From a checkpoint of a small mixture-of-experts model trained on Wikipedia: width 160.
Below are experts of layer 4 (counted from 0) of a mixture-of-experts language model. Rows are named router (the router's row for the expert), down (a neuron's output weights, with its number) and show model dimensions 0-159. Each number is 128 + 24 x the weight over its row's rms, rounded and kept within 0 to 255.
After each expert's rows: a language model's description of what the expert responds to. This comes from a sample of Wikipedia text that the model never trained on.

# expert 8
router [135 107 126 132 125 103 150 123 103 165 131 129 171 102 134  98 139 120 161 134 137 143 148 140 152 102 161 131  91 118 123  96 153 101 150 131 157 155  94 103 115 131 142 158 108 125  78  96 130 131 144  89 126 153 107 109  91 124 124 139 166 117 117 118 142  91 117 150 122  88 140 143 104 137 142 115 135 140 144 159 127 101 117 160 168 149 137  95 156 107 143 163  87 133 139  88  67 128 116  71  94 159 110 116 151 157 113 120 162 144 116 110 112 115 138 103 138 172 100 119 125 141 148 123 103  83 103 137 143 160  76 136 132 153 146 147 127 106 127 136  88 163 113 151 143 131 156 140  77 128 188 138 107 104 147 124 125 163 157  87]
down4 [ 97 131 140 143 105 175  86 134 130 118  97 195 119 168 111 127 111 119 103 135 127 147 120 125 148 133 123  81 103 140 111 137 123  92 100 169 112 129  78 138 146 120 138 100 110 105 145 124 156 113 152 144 103  85  72 131 158 128 132 157 112 122 124 118 156 135 144 111 118  98  70 159 118 141 139 125 171 132 112 167 122 144 151 126 104 148 167 159 141 163  91 113 131 125 139  80 120 151  84 126  88 116 108 126 112 159 130 142 126 142 110 140  99 144 145  91 135 135 118 152 133 141  84 111  89 103 100 103 142 151 118 139  98 134 129 171 115 113 145 118 109 152 131 180  82 145 140 128 159 171  90 107 140 149 111 152 133 112 155 143]
What it handles: Word-final plural and noun suffixes such as -s, -ers, -ations, -ies, plus commas, semicolons and number pieces in lists.

# expert 16
router [110 121 128 118  98 173 162 148 102 134 154 179 107 122 146 113 101 151 150  92 106 121 139 116  89 171 147 133 128 113 152  98 130 126 101 108 124 144 122 115 125 117 176 117  94 128 160 125 142 134 113 170 111 135 154 149 117 153 123 136 117  93 164 155 157  90 124 148 103  98 143  94 112 137 173 129 176 109 141 103 132 151 130  89 115 128  86 152 117  95  87 111 132 156 138  97 118 160 137 174 114 125  99 130 122 109 108 150 144  94 109 150  88 133 101  90 166 103 165 136  78  96  92 136 105 136 112 135 135 140 138 132 119  97 128 108 125  88 116 123 151 103 151 160 111 151 125 125 127 108 118 157 103  88 126  73 142 161  96 154]
down0 [136 112 116 123  99 112  71 135 111 158 128 110 120  94 106  91 145 124  83 114 127 120  94 139 114  88 162 120 110 136 137 152 132 145 153 126 175 145 117 116 146 142 115 140 191  91 130 123 140 114 109  80 135 121 135 124 145 165 161  96 143 128 107 138 145 106 120 106 115 114 121  86 140 101 115  86 120 115 134 180  56  85 120 125 135 151 168 123  99 159 103 116 128 108 160 109 136 136 135 105 144 119 137 153 108 184 111 125 146 146  92 120 123 121  85 138 105 118  91 123 110  99 124  84 117 141 120 161 133 106 185 100 136 136  77 132 109 135 132  91 131 130 123 147 137 130 143 107 142 152 120 142 137 165 121 122 193 123 162 136]
What it handles: Common function words like was, is, to, in, from and open parentheses, especially was after a subject in definitions.

# expert 7
router [ 90 116 113 149 146 108  95 132  82 141 114 124 129 133 148 128 125 108 114  93 104 131  99 148 160 134 105  97 128 109 125 168  92 140 146 124 105 128 135 141 172 145 129 144 154 156 122 125 137  99 112 161 143 101 126 113 110 147 140 152 145 162 126 115 142 110 106 121 138 127 167  80 112 152 101  98 110 178  92 126 123 113 143 148 146 192  83  91  88 133 140 147  97 134 134 130 130 115 116 174 142 131 116 129 114 148 159 107 131 178 152 123 108 129 137 117 141 118 105 139 166 114 112 150 120 131 123 145  88  91 107 126 116  92 100 171 130 142  82 142  91 167 167  77 151 148 137  88 144 132  72 112 186 107 111 107 149 131 136 108]
down0 [112 126 106 165 133 125 154 161 123 137 147 150  81 145 142 141 156 134 117 101 120  66 139 153 128 130 106 187 142 164  80 134 121 173 115 162 151 113 115 128 102  99 125 125 134 103 132 159 152 121 125 140 133  97 101 147 162  93 101  99  79 148 153 151 159 124 124  97 159 118 119 150 125  97 125 163 103 140 139 191 132 159 118 152 129 169 114 145 140 149 104 150  85 123 135 144 138 169 124 153 114 131  69 126 156 137 130 137 132 153 118 121 151 128 156 135 137  99 119 133  88 154 141 134 119 201 107  94 118 113 118 148 126 108 117 134 100 118 128 123 144 116 177 120 112 100 147 118  92 133 120 117 134  74 152 170 118 135 108 117]
What it handles: Middle syllables and capitals in non-English names, especially East Asian or Slavic, such as G, Zh, Sh, eng, ask.

# expert 26
router [100 160  87 122 130 105 150 121 162 105 146 151 127 163 124 139 148 130 112 141 111 163 131 158 169 183 123 144 156  70 129 115 103  92 117 144  86 111  83 146 134 125  96 120 116 110 169 142 130 112 130 123 114 128 108 150 152 161  97 117  99  84 111 158 115 126 120  95 108 130 160 128 154 114 159  69 142 127 140 119 133 100 126 147 175 147 123 144 124 159 129 121 143  77 134 139 147 133 151 125 154 115 127 172 167 105 167 122  96 128 108 106 110 163 135 125 139 133 131  92 124 131 105  96 159  99 133 154 105 116 102  94 148 134 136 118 115 153  97 164 137 158 118  89 171 102 129 145 111  73 125 129 114  87 171 108 127 125 133  99]
down4 [ 74 136 118 127 127 103  93 143 133 145 144 143  95  82 153 139 133 126 122 139 117  95  94 112 111 108 153 125 180 168 150 165 126 166 153  87 130 127 128 105 125 127 116 139 125  76 149 172 174 150 158  72 110 112 129 131  90  78 119 112 139 143 114 137 155 126 118 175 162 131 119 125 121 157 138  87  88 110 142 137  95 118 105 118 150 125 124 115 106 161 163 129  92 149 113 112 159  85 103 134 111 141 136  90 119 101 176 185 114 103 123 130 100 132 122 142 143 124 111 141 121 148 142 127 111 120  99 123 117 180 147 140 135 129 138 109 140 134 146 128 152 140 140 133 154  63 131 121 139 114 100 133  84 121 168 147 160 140 156 112]
What it handles: Double line breaks and = heading markers between sections, sentence-final periods, colons, opening quotation marks and U in U.S.

# expert 20
router [102 101 124 123 133 167  92 153 139 188 144 101 134 104 163 107 139 146 106 108 140 112  91  95  94 134 102 124 115 152 112 121 124 115 137 111 107  93 106 142  87 139 145 123 154 129 156 160 139 139 147 119 130 104 143 152 117  98 124 117 125 113 185 150 108 163 142 126 128 101 133 141  94 110 101 116 113  95 104 159 132 130 142 148 104 167 143 109 155 104 167 118 139 111 102 121 152 139  90 122  98  95 157 112 106 126 167 158 113 165 109 115 161  92 166 154 163  79 147 112 109 139 112 113 120 149  97 118 131 134 102 134 133 156 169 102 106 147 129 126  94 123 157  71 106  97 143 135 176 133 175 133 171  87 127 132  99 132 105 129]
down0 [135 131 118 108 129 137 131 145 129 110 137 129 151 104  83 183 150 112 141 106 158 111 115 124 103 132 129 121 123 120  86 156 100 160 111 118 158 138 169 147 204 136 151 158 126 153 118 151 166 165 129  93 137 108 177 161 134 136 114 102 126 111 141 119 121 111  89 143 134 182 125 115 109 104  97 149 168 159 135 156 107  92 140 139 130 118  97 128 139 108 127 110 101 125 178 155 115  90 139 102 140 163 110 117 108 153 114 111 142 182 145 111  93 139 159 110 121 107 111 116 166 134 159 109 107 132 159 141 118 121  94 119 159 113 109 148  95 161 168  90 105 154 103 116 113 116 149 100 150 139 101 106 134 151 158 105 159  99 115  94]
What it handles: Opening stems of words split into pieces, often after the or a, such as elev in eleventh, Medic, Aleks.

# expert 10
router [167 119 132 148  94 107 107 128  94 108 155 109 139 160  84 131 118 113 153  98 108 139 108 113 135 118 172 152 124 113  94 116 114 145 123 139 119 146 123 114 155 157 142  71 176 139 134 156 137 140  90 104 151 122 116 125 149 144 182  81  97 118  91 156  89 117 113 100 137 100 133 107  95 115 118 115 118 140 120  94 109 126 139 103 147 128 162 137 165 175 111 152 144 155 171 116 149 123 167 169 126 156 144 129 135 121 109 158 122 104 127  89 108 105 159 158 128 136 146  97 125  98 124 118 117 129 150 121 185 126 141 154 127 102 155  92 154 142 131  87 137 146  90 153 120 168  92 155 165 111 140 144  98 140  77 136 168 134 122 136]
down0 [ 88  99 126 108  80 133 141 202 109  92 133 110 125 185 132 141 135 127 135 127 162 124 153 106  69 111 107 148 118 147 127 142 132 127 114 140 131 165 138  94 132 150 133 114 104 116 107 130 124 156 138 119 145 106 137 168 134 111 165 117 167 100 137 118  80 134 151 130 135 135  87 188 125 136 139 124 124 102 117 170 125 177 122 127 104 121 139 111  96 157 148  71 128 145 117 111 154 115 128 130 173 160 111 139 126  94 144 137 125 131 133  93 145 124 104 134 141 136 140 133  81 143 167 107  97 104 133 133  95 131 134 138 139 132 109 108 103 120 205 124 121 142 117 114 143  83 148 128  80 173 109 132 136 109  94 152 115 157 131 157]
What it handles: Table pipe separators in election results and capitalized name words like New, National, South, County, Bibliography.

# expert 6
router [125 148 128 105 133 105 145  85 116 132 103 130 135  81 153 136 106 116 157 131 126 112 187 126  97 110 124 133 115 167 140 146 138  78 132 143 167 116 128 123 109 107 103 123 152 135 139 114 129 137  79 108 144 153 134 111 117 105 105 135 127  92 152 147  98 107 116 143 180  91 128 123 161  89 173 101 109 134 125 128 134 136 106 177 117 175 130 102 125 167 104 152 116 174 131 162 153 146 137  96 106 175 131 115 124 177 154 141 157 100 101 118 156 110 108 132 130 167 130 134 173 167 152 138 116 115  92 139 158 161 168 138 129 156 152 142 159 113 152 123 174 144 165 145 110 158  98 121 129  94 122 106 138 161 156 113 101 110 131 114]
down4 [117 129 121 119 135 134 131 103 186 103 170 100 106 115 116 157 136 166  97 112 123 106 118 111 100 124 135 168 129 119 118 159 137 160 114 135 138  93  95 145 136 102 145 167  98 103 146 119 131 128 128 149 133 117 113 172 138 116  74 115 139 115 143 131 142 162 157 114  78 143  71 150 145 163 112 129 104 133 165 120 140 122 110  99 131 117 102 140  89 122 130 129 147 139 114 155  98 113 144 115 122  99 165  83  90 153 152 154  98 159 115 156 116 182 140 106 135 127 114 135 132  94 127 152 126 130 121  66  94 153 122  93 134 148 164 140 128 104 126 133 139 179 155 131 112 185 162 117 141 149 149 170 164 104 161  95 129 138 151 125]
What it handles: Single digits inside years and numbers, such as 199-3 or coordinates, plus endings of US states and countries like Indiana, Wisconsin, Republic.

# expert 11
router [138 120 140 103 142 147 109 183  93 124  95 149 116 121 168 171 109 119 118 128 154 124 114 119 166 110 101 101  76 121 122 105 173 164 110  99 110 125  96 110 145  89 149 132 102  98 136 113 111 140  94 130 169  95 134  91  95 136 155 132 102 149 115 148  92 130 141 128 147 159 142 141 154 139  94 146 104 168 157  97 150 163 116 118 134 164 131 155 136  89 160  97 149 126 117 148 173 118 130 111 131 139 124 146 111 111 136 118 121 130 118 162  95 123 178 161  94 156  91  80 149  79 170 152 135 125  96 104 159 125 143 141 177 115 127 160 160 143 115 147  95 116 144 112 125 116 117 124 148 149 102 130 126 122 155 157 148 141 149 118]
down0 [146 148 160  84 111 113 132 157  77 111 118 144  96 117 152 128 122  93 122 145 146 145 113 123 100 136  79  75 110 103 101 132  88 154 108 133 126 159 110 129 115 124 146  90 103 146 135 157 120 129 160 137 107 105 127 145 112 155 129 147 139 140 125 150 133 119 119 132 170 121 125 157  70 120 122 131  70 140  89 152  95 139 158 140 101 148 123 138 106 134 168 168 125  83 114 124 123 118 124 144 173 116 169 127 115 108 116 135 140 159 179  92 104  91 126 104 108 163 161 142 106 161  99 116 102 189  87 154  80 115 139 121 136 104 154 161 126 123 130 153 118 134 161 113  95  94 118  98 114 130  98 138 126 130  98 119 112 114 127 107]
What it handles: Second pieces of words and names right after their opening letters, like th in Nevertheless, aw in awareness, ad in adhere.

# expert 30
router [110 121  92 120  84 109 135 150 137 147 107 166 123  96 142 147 147 144 148 138 108 143 180 122 152 130 150 106 119 138 125 140  91 130 114 133 128 108 147 144 184 155 111 128 109 105 161  99  74 149 121 119  77 126  84 121 141 161 100 134 128 130 108 132  88 138  96 121 157 118 121 114 104 125  92 167 137 133 136 101 142 137  98 134 133 162 132  88 174 150 141 129 112  94 132 112 129  82 105 146  73 118 109 134 132 174 153 162 153  97 140 150 130 106 164 142 138 138 172  80 127 170 136 187 103  87 131 154 133 136 112 107 180 126 163 111 112 143 149 141 118 144 141 109 164 149 121 116 146 130 110 104 114 121 134 124 123 158 149  95]
down4 [138 159 125 118 133 170  92 125 131 101  92 149 163 119 124 169 182 121 111  97 150 147 131 108  97 149 109 141 142 102 141  89  85 130 108 172 103 118 120 126 167 107 133 151 121 121 138 121 101  65 140 113 108 126 151  87 120 143 168 117 137 155 134  84  85 142 148 116  81 119 111 114 128 104 149 115 127 135 119  98 151 112 162 127 150 140 108 164 144 126  96  85 173 126 111 164 128 108 164 151 114 141 137 125 126 100 103 171 100 112  96 143  99 108 123  85 111 101  80 115 129 128 117 150 118 118 124 129 126 142 122 110  76 125 121 119  69 140 138 140  90 147 167 149 164 177 137 146 106 117 132 113 104 140 134 121 142 147 153 121]
What it handles: Line breaks, == heading markers, degree and minute signs in coordinates, and numbers in tables and lists, such as 41°, 14.8, 10.

# expert 5
router [111 116 143 116 111  94 160 126 168 121 105 103 134 119 123 124 130 158 139 124 147 108 144 114 184 104 155 117 163 106 167 128 124 135 169 125 157 122 156 131 159 140 119 154 155  98 161 133 111 146 141 133 141 130  96 125 115 134 115 139 110 111 159 114 131 130 153 150 159 107 121 117 127 114 127 145 119 136 132  97 122 161 137 201 146 168 163 129 138 123 125 198  82  97 114 154 121 129 150  90  93 113 174  72 143 116 141 115 160 129 126 109 119 126 161 108  87 120 131 106 104  83 119 131 100  91 127  83 106 136 103 140 137 131  95 101 142 127 126 116 172 144 136 174 139 133 171  94  90 142 145 138 184 123 122 148 156 164 118 111]
down4 [ 68 123 142 166 134 102 119 124 130 151 122 149 100 117 146 150  96 143 145 136 117 172 139 128 146 160 121 153 110 113 160 149  96  94 126 136 178 117 105 133 169 126 136 125 160 124 103 114 114 130 145 127 148 118 150 127 139  73 110  86 116 153 123 102 146 139  90 144 120 112 129 154 135 131 107  84 128 113 133  99  91 110 136  98 110 191  95 126  97  95  95  95 137 111  88 119 138 135 169 103 135 102 132 126  92 178 206 122 121 111 124 103  75 129 149 100  98  81 143 115 136 120 125 127 168 129 137 112 114 140 127  85 158 133 159 131 126 149 125 122 124 104 121 110 105 145 120 143 113 123 155 110 123 133 124 112 116 137  89 190]
What it handles: Word-ending pieces like -ing, -y, -um, -est and accented letters é, á, ü inside foreign names and words.